Below are experts of layer 6 (counted from 0) of a mixture-of-experts language model. Rows are named router (the router's row for the expert), gate (a neuron's input weights, with its number), up (a neuron's input weights, with its number) and show model dimensions 0-159. Each number is 128 + 32 x the weight over its row's rms, rounded and kept within 0 to 255. Numbers have three digits each.
Before each expert's rows: a language model's description of what the expert responds to. This comes from a sample of Wikipedia text that the model never trained on.

# expert 11
It responds to: Locative prepositions. Prepositions introducing places or organizations, mostly in and of, also during, near, at, as in suburbs in Kolkata.
router:173112117109158160184169140046108082077148113149185168117182116121092136164104086130173122111147099114138079180084197132082133077138113129138146148065140119179174176140105145172159120147100140080119115157141087134131152124107108148187122126135100077162188102112115156099142158119078108182089157150089104131073185173178138113143176131149117192088111080162123150116102147117124112165130152156136129118168116128067180081212156166210118112106147144186116154219096197101136148128159109
gate0:200127153089162175199160131092069130137161129100160138110118103137107188146089064117127127108121152118101072132110152104108123113163117117179123171102086116129117169116082109133150178125108029095049132180094138101123142111117060123154125152099106148039121115116127186110135158091100091138097155122162115105113148156153212133101133152125131181105121121142092141173114110125142142110093115177121187131173112090092188094153197156174155168173152155140143154139086118073137087128080110
up0:184119140146168087110126082139097112071130204160088106117134123136153110161154159158124140110029149117173131088118099168138129142160118113149119119195200126170117118140184079143073181089137147097138164110152098160122114149140114108081152133180127108125076069220133098147184121122145167141103128126181087107176127113094094167157141115069126106170160126103110137127083110126116137109141148145148129140112085108110086081161128109166065130064160118112118109132176155121174193094189143
gate1:110065159082162172133100127104173121094162118128146116142154142162137203166115070114116123090117120202130136122147132121122116155090094103128149107129152093158141178094185114171102164103158183179145158098135112142176137134093158109141116074176117193105107107097137087103141134163084140174137111142170055187121218136165097102109071123098154136097152123118073123124144116129190132162078138140144113141122175095104182088159208166176145110144157119193061134161146147132138150120124119
up1:127076113094144102110110159149058164149171120143118137109098176176096142141104088148077151149160120212081145104131158090125142157095158136090193154098161084162115125145113100189153125142173083184078170138158137141126069147090151138128129191145168095136110130104110126080077131142137131112127135131066143135092137109117109094164155112157159160111209166128164085154108136133067151146195121098148154119171112153176101092100117125131155109108125119124111112177110143168142179154061103

# expert 24
It responds to: Sentence-ending periods. Full stops ending sentences or list items, plus following line breaks and linking words like in, on, but, during.
router:125077123147133150172158141083155064086153064153100129115129092079090142127164114094186059115105096143133087104108126142073120191128078106158082129092064117149181157101146123121072135119077068136073063123071067148134132139088107119169175171160110099154174102141145169117172074147116121109112231121100144161147134131160158186168107081144156153065098178175157093181115138152116101175084196152077146116116164097085143100193104203129114125148143109110073131135113163111123137138141107
gate0:113162103135159101141142228150120138091108104150136098086095144111138179097172106146120121092155104120086124154148123111117125124104099146106139150157120131089120111126129141162108107158110092051156094073095084182149111176096065132121140130175160161151116121100104155151109092138131110075127130111193140149128069154150166126192129129139139156138125160106110118160173157155097101161131193079098087074122187109141162109177097098147199115110058118097139145102082107102100064158203070
up0:181082119118115122130077105112159130178109189124136074107137115147132135148106134126066105110090145131139134151168150123127138138131141141136134113134159108172104132090040141082127150123170159122178165139213161097107129100163170118112056123082134125078106190113180113084098080180169119172134110098136143166167166105103163159083155133028113100116161115138104138122123094078181164096169047148150128121130078206202150094102139137138100098118134135121112141152156082136135110077126146
gate1:115107071127054075186077167062140147087175114146062097099121102150127152098111100079153114115091135125083100130127146197148153108144043138154177159169139181159155144146146149150128067113099120121084162111151104196096126072127146086138118158092110220105165168113125155147103138172178135165179174134093141143118120138189110136079119078075160173118096098111129151151094107155137126132119143110123092194111118132095143161160118165124122070136099132154113115152106186115142140097105125
up1:149184171127109164140118198150119162151129077159160136135166130113130109159146145113122117107120126116125122167146151074182125105134186170113106110140118117177088108104120070113129165142106179115086133098082108102146128109085167230114036187204168098174195104118114127074129176087165089131150134164169135136082175102131139122122091156083138169105090115146091112079153123103149177111111126128127147129111191144194134086127172131175127138148190142061172105194082140117115179039099132

# expert 27
It responds to: Prepositions and connectives. Prepositions and linking words that introduce a following phrase mid-sentence, such as of, with, including, due to, because.
router:093131094134161174168094125145102086114129130129165120113154036147107112135132090086145078141105119072094053106118097157117084096116108132097132115140084177157150169114133113132145120117140074134116143123184127093094120080129098113173115142143166120128172131114119164137157095101123186157130126099076151163172172123177131204112163075123133117119063115130142107145133122136096084126124151137120096119138151155112172067185151127137119156141144116106150103136097164130142055121049155
gate0:104139148123140153163164125107073144135115128145134147151148088147101157094115123108107067103104155116171116149150140144122096124126170117110193120126087163171102181118129192142130100116105130119120186088149088158047150124155122148071119135066150153131107143153127164165137109120056093149165099107143135167149156088147109126115172104092197142101149091096125124166125156120124076135062140099084121067151086144118117144169199166095113167082156109114131103154103168176170102186145086
up0:104167166124119114131115124167164164092087145082107142181086193165133132156118103157128119149141149140140126145167080135130163106163142089127086116100079094195136103105157135148076119154157126155131135118154119082141128084117144164093180087153164122124141101169138124109112119110147064145174114117217137135103109128154081186143094093063126129151189064184147153095145151121114133165178216108078089125119145157155154146140094115195151085088109104131124180120176170123113091107165160
gate1:118112073179107155177189116076129142113104084139114190103131121091181133152141127094117126113187085160155131116140171082124086140117146117153174105124157106124168172153091167097208126190153167121141156138104173155139085113141159129189083155069079148166165148113128129129136172154158145099152176114105097083103119108136138169150098086134131081160151119173121098137130082115145117122133127125111162155130162166139149184144068137124078100134157136169156109155077148110113150135084110
up1:114131169114120140129072149188142103146140188123176103160144140211067116093162123128155137129080164166109104154140095109145140137121138159149133139125075142148096092069115101192105137075130068155126083072102107102142174162106174129073170089134077121144135117097101147071097080092147063114132128158158087143142109130158105134148184147111118192102170142115103137089117123117124127105138170118116141088126142079119132091139148144152177092124076122140110124113156149140138119179154110